Experts of a small language model: vocabulary 8192, 622M tokens.
Below are experts of layer 6 (counted from 0) of a mixture-of-experts language model. Rows are named router (the router's row for the expert), gate (a neuron's input weights, with its number), up (a neuron's input weights, with its number), down (a neuron's output weights, with its number) and show model dimensions 0-127. Each number is 500 + 25 x the weight over its row's rms, rounded and kept within 0 to 999. Numbers have three digits each.
Before each expert's rows: "gets" lists some tokens that make up at least twice as much of what it gets as of all text. This comes from a sample of Wikipedia text that the model never trained on. Tokens count by the router's weight.

# expert 4
gets: "-", "|", " M", " S", " B", " P"
router:529490525494498483457525476514508503488475524495517478512486479539473496466548543561501530487506536519491476487486486514455513465506500499513467503467523532456509511503500505544494479503479535457490511517517483488495479482545507496541516559492498496501454538524506539525492484491501509479524527507521505484570477565481495482525502549487535510447498504497504532495483469504469492479476
gate5:541515461463557509485487485465467520530503544522526520510467522459491494453534459479488502464502495523515485488487495508472507483460479523470453524496532489498514480466493477528497478495502528507531502486435510515485474471500511519498556484505536506521489459470471548458488428520537540517468508502521503510479501529502522471512501473509529517500480507506492508510474479494490511467505
up5:504512476474479517538504450528539484493492506536479532511486515475511485517490513547555532489539498493539497501553484457501525492532520489474533485467491504508480472540494498496481505522509511478510462487519528508466458518520478522544491458538491480442497506495529517503501540517521537493450518485462450494520503511502463518541496517485473492530509484504490524472515558502508531490469
down5:472497514472460471462518490494509525493448497544491525527522486505474542506480530494448478513499465495474539467514530492493477477562506507518471494524492472504499487537477509470503482507491490513518514500476471490494502498501490489474477505531457505493510483503527498500516538532464518458553470498490478494524500494541573462492500519419531541503498491519549481471509497512523522488499
gate6:546512494481511492464486506524503496471551546462503456498494516536512472522501497544512516477514514495462485509505493514468468485489503443480473485460512528485494511459540495482502534494469496490454511497498499538507514501487507512505500564443506506450468442526505517475526519533486508539477517518508432486527500480504484508477545526521509505471498482470493496489482471513509499453476
up6:488520491486488513465493467473521521509477503496509503489485545545529482511479507461459519519511505482500493486502499514509504536521496473481490485516493505536511474495513527528488508529527535502439465505544499483529479544533480531489501540498494543547500493472542515520554469514494541499543506504512500515482510484490540474515500552497512466520471422490505492495502505536512566540511
down6:480472476521528507514463485525499509498499510493563527501517502526475535515483502497502517514523524549512516511501520529510506546494522467452499505447507475523537511493464468462516454478540527530566533499516484482490498458509508510497474499517515561457508488464503515473560525522508461523531504486498454510536525492488516506526526495519508493498504453518484499499513482475510497477455
gate7:539513518476510503532492486511506510494484513507500478499492470527475488523525499510504470505500576529489508532502518516490501494502459480482469508487531514445534458511527508498507495432472500524455479515491502498522507456496482555513532530502542500529517476513498552520544493474498521545485500497470507477497520539484522503504485503502460518491489451457460505469468491540543474490548
up7:483566510496488485473470526479500461516496496439529526518509521472475498487510438468508529496483520497499489493485466505504476489521467501493468488511531505476463464530508429496488472466508540535489464491481493504481532501484494500517468475500512531515519502512497487469529472498554518506482475543499521506455468466507511494524519552474467498461511461491519456485473466469503507485518
down7:524488525474504528490515478442514464530503500480528512483504500489474491531504487487507507508500474491501504519537498518450514494484545515538505524524485477478519529543557549502496540546488537506536520456521483513529433484506522497491504521491482508514474534488535556492535518476483471482525487507493492524491492488505468492460459495442503515517501481495472541511563494528506513525511
gate8:496515496526513485522414526510493485462502484508526496494455519478485488469532519506518506523480511495505507509495523530500464493517494469533470464542503540501475495489461545503507523496503491483497479516509490449518472511497507493505499508504484512467494501480464528513448455530539457507495493487553523485546481498439483498514496529540485482463463489468500553494452490496506533456516
up8:495463481500556438496528485492476510541511481477468501509538487457540539510534474552509462503501508485486501473520467476480463511465527468515529504531508509547527486511503552562507476473499470520487482515515499494524500470526520465498496460482480553479553460514445457502513511507488502488511508516500445513471500503496507525528489510523504489499481490501476486510517474490502499505523
down8:515463497533518539447539485494512496521488455538466458502491498501507456467505510533486496506518520457506467457499520479484473505488460519505517478453483508460491495528510464455525488466486473507507497494494501521488494519470508518475519491492468460517522494498540507474500517527481471512498510494518497529515506539505593528436466498506527467492541492512509484450492500508517493478523
gate9:502492465503475504521507528497527501511511532439494477524502502479496519459484535543493504503474514523442496510486472512515502488536486489495492494561498507475515515481512482535470524520489547469508492501473459505554483511507489517518474530489509514461446540529451480518516490551509469490471511438485513511545493496492507510508494504484521470517481516440553500531485484467517500485463
up9:460464490508534482505456488514523489468472504483476454482522509493491534517512493511505490508487467491509474535510493518520470533532515492450465469508471546550479497532492509466496473445503514507502455524522496449536483492525498537497501503495452466515500476505481504499551519471472472468489544531484508517481489497507553480530510500496488473535536528512479526529541487513506474537530
down9:499466481500541500538498530477516474548522498461547471493526533481524483516534488516486476504544533480513542480492472483508488483487492496505520465486517526483503508502502486540484546507512485464476521506526476510510466523497485533525481481449507520538499455535460533496544565562530499496459487513528474514525533521488520522462522523519449491504485473511502501524523485500495495517490
gate10:524509528499503522473451526514534485460498514512486486477489478520525497489468525541445534475490500516452495497531536502495450500503558508506488518520451549483503506541484497524499472534515540501477478501501479504515509510486482506514534521467513510456436529500487496501531431502522482529482502492545520470539505505507525518540528537507480482477498514489514511519449469473490498501498
up10:521543494508537528521535495519514522548490499532470542491547430507471537466513557527469496503484525538490470530485495508493465534535473502524494459474537505478525512531479509455502512497507489488534489519491480494530480478513481554481456502521548502498508500487476520473494448517504519472482536534498494468507498496510497507477472544520492501481485503508502546509513491464497461492514
down10:510493509509459501514465485474478501459524502497490487475504566479523489522477504482528474510512495489489490541505462533503467488517509456457498511496503453502507484479506512503517498538515490506469505454485530449485519517438528514523472501521517541504522485496490459489501521507473562485487460483522530489557478483498572526520534510465474516492495497521511442525510484513505469503475
gate11:511515495505450482526502500516488505499475520515487486500450537464468486506532514524549509516467537500532518488503518493514516478519519478455474544522504482467477485533507458474449519474503493473471513483513522474518501498489551490497490505545543455472497506503537527518517476528479476556512501463523567489513478540537496489526503530528511523524494473503475529476477513518538527487524
up11:467476481552484472523535518518548495526505533539489465454492498512490477542497489520488492490506471524480528505520485521496492549574520532507453505536510516495497457489511478517489505465508473489502507531494499465547520499488529483483491541492446494538489496520519482528494522487505489502461487489566503496532518511498496495533468457480494522506509489473518465536562500509525516510496
down11:474483488504487454545508481522468521522452474469445514500510540501468498507544462486521520456476471502500490491434503507491523478495510484519555546521502528502461485521485494496487503486489560491541470479490486490432509560519488515491491489490504474498495478485497507524531478475535480504474507460496520454464496504498481517492501519499530479506489499524493564508545489505492491496510
gate12:457460521480521482506496542502497498511506503506502513526465449470509479496487494504479464524474523509424478542479500506506521454464506513487511481516471544478475497505536528494530511522467561471506499549493483489511453512481488531518497509527467464515484522455469553499493518530484465522493515456504468505517475554463499502523502498509482503509525489531500536525483491506465519521476
up12:549489537493481490478492491539521503487542479521503532503528496451506497536480480490494480498511452515532506480510463484522519508512476474513492505486549483520475439489491442548479491483482496504461490508471523464511502472486487472498496511468488486522448539472476522506486509549486495478520476526515509506501519477500549518475487484539453502469488442497536465500487467463516490534534
down12:480522473586533503494490477542497483509505489474492494508503451481509496515517468455508516544499453481547492470540503499501488502537485511479478457491474512521492518477563514495438496525504517487568514489476502536516505504501545493505476521474512523502504485553509473497520514507490480523502478525482542534496506475513494514461488495538455487498501453478505502474479463509489503481484
gate13:472499509486518525491527484517475538476519539539486468464465490514496501492517494485473522532489480494499471506524508467523462497536484527526505474500524466515487458507508479552509466461487541497515475545513484467485492500489473481526442583497502543453491528488493494525491487547507488524531495483513525515541497540482543472509537523477527464482519493504522511521525481536502508486496
up13:482510480490472480471501514546498468491513501490499500470485525478479498503506507506503452504473490497466542522529529462465542559541501487482516479475492497530504540488526485477501469502506487512484534486442534516491507523476488544542470493495506462490503561464504488497557540416495493479512495486504511476510492536514470545515469520513475495518528512471528509486479490532488491520521
down13:503501501488540502515451498501466538530430527530477436519459536466482485491481478489470523497484449487479485511489510527456498474508511473504504497476510514503504520498516500496479516524501527485477527496520521515500479516516507490485539506499488464507487493496489532490447571478484490513522513472504504504491531503487526543551465495546484509470527479447487563517467490456510496508506
gate14:491537540531541488514509477516480502483504531491501549504442469464475492497506563528473517505501544493472467500545519467512532483473490490484502532492475513507496492528526497499464502509469492476480536521508539519550473465499530464509496532534504453561465464502474481524474486496500504521539506472504493476547491509506470469518477485517520509486522471510510510512479517511482500452461
up14:448520486502504488503522473498522572548503498534489495470533479506526486472489498497487490499510462502517511500480525513465563488516484492479550516444441508476536517525514484492488456534506505455540499520515511472485481509498552461486516472478510501520476512455468520515495452503478491507511525513504498467505512492536467513548482516473495470552528504527505510503495495476509464499473
down14:519514495515499447449497528519513483462483510525509505483452512473466436519492493499507489508501481479538462539492493523548525479501511522494487505510475486486503473529523495467500484501486531553461519506448461503501495546495505501527526495506534502513512524509499534500402494454505493499544523476493510489506516500486539473525514496460497519521499492505494447486462509500514546473497
gate15:498519528505506525496539537503517521502441472494456523500493487523462559489515459535521510476502555493512462524490504495461533497462452475478518533456528554507499501480513504536501521486495490526553511509526470544509516511492450505520509487499508511485518493556476500523528502518491472461537509478515510503518487490440463518495519516510519492487453502466495540490482482497501492484496
up15:531567504510502472502445528484523504452519526540501532484487527468498507507476505510502502506510546532514491470450479501485508488494502482539473460456506476509538482527478496455508496461488503503521497491483491518513470513479490532501459548505498537505524506512460505522467484473499516473481487540470543501492483536505551512477485565494502454473506524515499502525475511466534517542507
down15:537489502481487503507480529482548506503521482462486510545453497484487556514518499514497549496514473524493525485505512461498533492496493518531488476496495556474517509486457491530512444522486500478478463523482491543515516514488509524526458524484490464504511476532510552581449480505508483478503475538478520536500507507498474490472479512528458512529491522486530509484526511545495514486523
gate16:478483508502487492510490515533500504521527495501470455492485536493538490472493534475465494504487497482451515512518513520508512476457548521502477498513509526461503511474488485530505510545506482484480507496500436464480466474528511498487525512521569468470490538462462536472494491533502501471534508480499547500546495513533527521487442516478517487493514515514512551504505478480526521436521
up16:502514489459483466523518502504524526518455499508519514544514524435491466523483482471479499499480458470491500509495548508498500479512466534523520485530498480473520532502497503534530479491515478467490493490504551486521500515471563456510511480570502490524497525500498493531540502542524533519526495556477524480506500478535527508531488502488513535525497479512492488453536509501440516495516
down16:500490480515541471501480530543499501498564455526500465519446487511484528472487462517530494503516514498494509475539522515514503544500517504502504465456501483486492490548480507513492507505470501498500541493498522484522500461509496570510502516492534461507472456535509521546513496469478475523500484513525487463534502495508555449472496512520500477487486516471483497568525502541527527501478
gate17:497482477418534491508464503491485536530485497514474511508491485502501448502544485434506470529513539501530516516491479504486502473497508471512475508513462485461485502484476509486501508498531484464502521514479535491500486451556513430506556491508461453460463515502494550515492472487518512497456493512498498478529504492521501522536448533494490460512464500510509492507504504491510492498486
up17:506514543482436483516470496485534510530487563483515488488496513473464452493489473541493499498492489511504517521477500533528518478497455479502511500505469470543522508504496522489496532444480517521504554506499509520473485536508501515478477493518497505467483461478494502509493480536488491487472507492473482554510510469461480477457511519492581505488463462459539535502531524485494511511480
down17:511481528498495516515493504479475517487513509479470521506492571505489507502495415530505461538496495444500548511500512529523456498489460513550507475478475498472539492502503481494500504486523497528463494486521512454518463540468510476521454492499513496526524480563459513501478536525527514475507502500483469520509498497509513485515508462498560487452484500478459496522482505482512479484520
gate18:500480495495506503498469531463513460464470491533454464489487505515484490457472505509482467517539501532461496489507478514507495464502478550524508493480577536478497506519508558517506491472518528494502525496516505507530512484497526458539491470474504485518501524516500517460494531485496516548539522487495528515491514519489514507527507542519500545428517504512540503479464447521507484484532
up18:479473515496511522487457504436481504506562480537534501507507489514525528466466548500522543486473516514515503499530505485473528520518526480507498548533496525476488479574488511542510494501478519493473514499494494466494483469488493486449511515464527480533460527451531502505478437497477475474509495491481519525519481510513517446544495513496489503495473501477484483533498517477510513494537
down18:474508516556528469505506498534529468473486461493459501491489513484486504544456486520515507507524468462475491490523494477495500534494552549520508558501495518512480471504494513534514471478478510483481453465527516470480516491481473474507500519508477455526477509504505530512474460509503555515499498456473517525528510506496511487529508508464485463463432512479493466469472496496521456478515
gate19:520471495483468535501495504479531531495534535508526515436489510494519506480514502545495502524516515473505498503460508480503515493532497501495507497480545433494495515514483535521494442489480520474487503531496524482478470510536441452513474513527480542496491490502490513500502476554536460504521500498525480475536437505490524437509513520495485475485523468541533489490513501503546516471488
up19:497528519478519513510476506539539484505517457529547506560519516458536480501526500544503525494462523527452479533472522503488511472502521520497483459522490540502490495505480516506488469510462517468511463520490526496512477511504522517487512461455445514504463546503472548494450491501473488506537515492488475518487516509523499505521495530460471502539465453473491476481500526499529509533476
down19:513503495526481507492509492491499476519548551436484513396480487497511508487530536507499476521519504460545459505498490471532480513494519497542518514498537451493494534458449503496478500490528493516503493540485497476478502497504453515526475521513512497492483517479513466537422473486499481500531488485527518490516501506500476462496511479532487476496510501549509491491518475514518519492474
gate20:512526474504491522456479466508470518489548558547543539498477544482473461488474544522479491481558525511516479518521511509504462503471498517502505512562507469531472487465483504532503506477509491511460531495517510497504512480515538511501522498463502515470453469494507507548502451520467522525500513513459494471494474556490491501503500461472522509495517492537500513532518521521475514487492
up20:510504494516504478485524521513506498519544446502488512501490445541487507487467471491513503497500516480472502496479448472491482533529493540471530457501529518485497468513489495490505464502512495512490505501459465539495519545517527497550483538539498532532515474468523473509547562484511500522500498506497525521501474500544487464514532528526493477495485472565498462547521501478485448494502
down20:468507526507502537517540524530520479493514483501480527504515496459516542537488534479533448506513482495523520472478489514546499503459499493507514494542508457536508483496502466477483505491527476471545473497484538498481516482502530503538488535491556489460499484510505503481606512480503511497497531529495517536498467475537514488502519522492531470519494483505494490557497466513532478509485
gate21:517475501496483509495527488492505517535528492529477510522494428512537528436520534540454513505491488505509474494518486484486529518498480465511499483509485500479535476519513495515496554507437499534501517520558453479519482505544512460480513504485494479507499499525505531509525497531503479475532538479498535520516483518499539535520544522525533485461488479489476479497476534438471512511487
up21:416504532517535528471513470475484517512471525530471546495516480456503499479497512510511491486504481510533495507498508493470533492527493484487497521485486462494510496521526506513532520493482472470524453475464542494536447493529514508490490523496508477480512494524502491482513462498501498483485501505502456503522480543495430576472492532515511524463511503491483435501455522498516490510534
down21:490506504500519536498479486467516472526491540471503493475489519525497514542496508497546516518528467510512480542481503521501483508536536530513528495522481465514455485473502460485496485500473475484472555512501508496487504489489512478522485524504546458519512555518516478529458463479539502475468464502561466511527513501462464483495514467517501530479530508516465508481516478474507425464509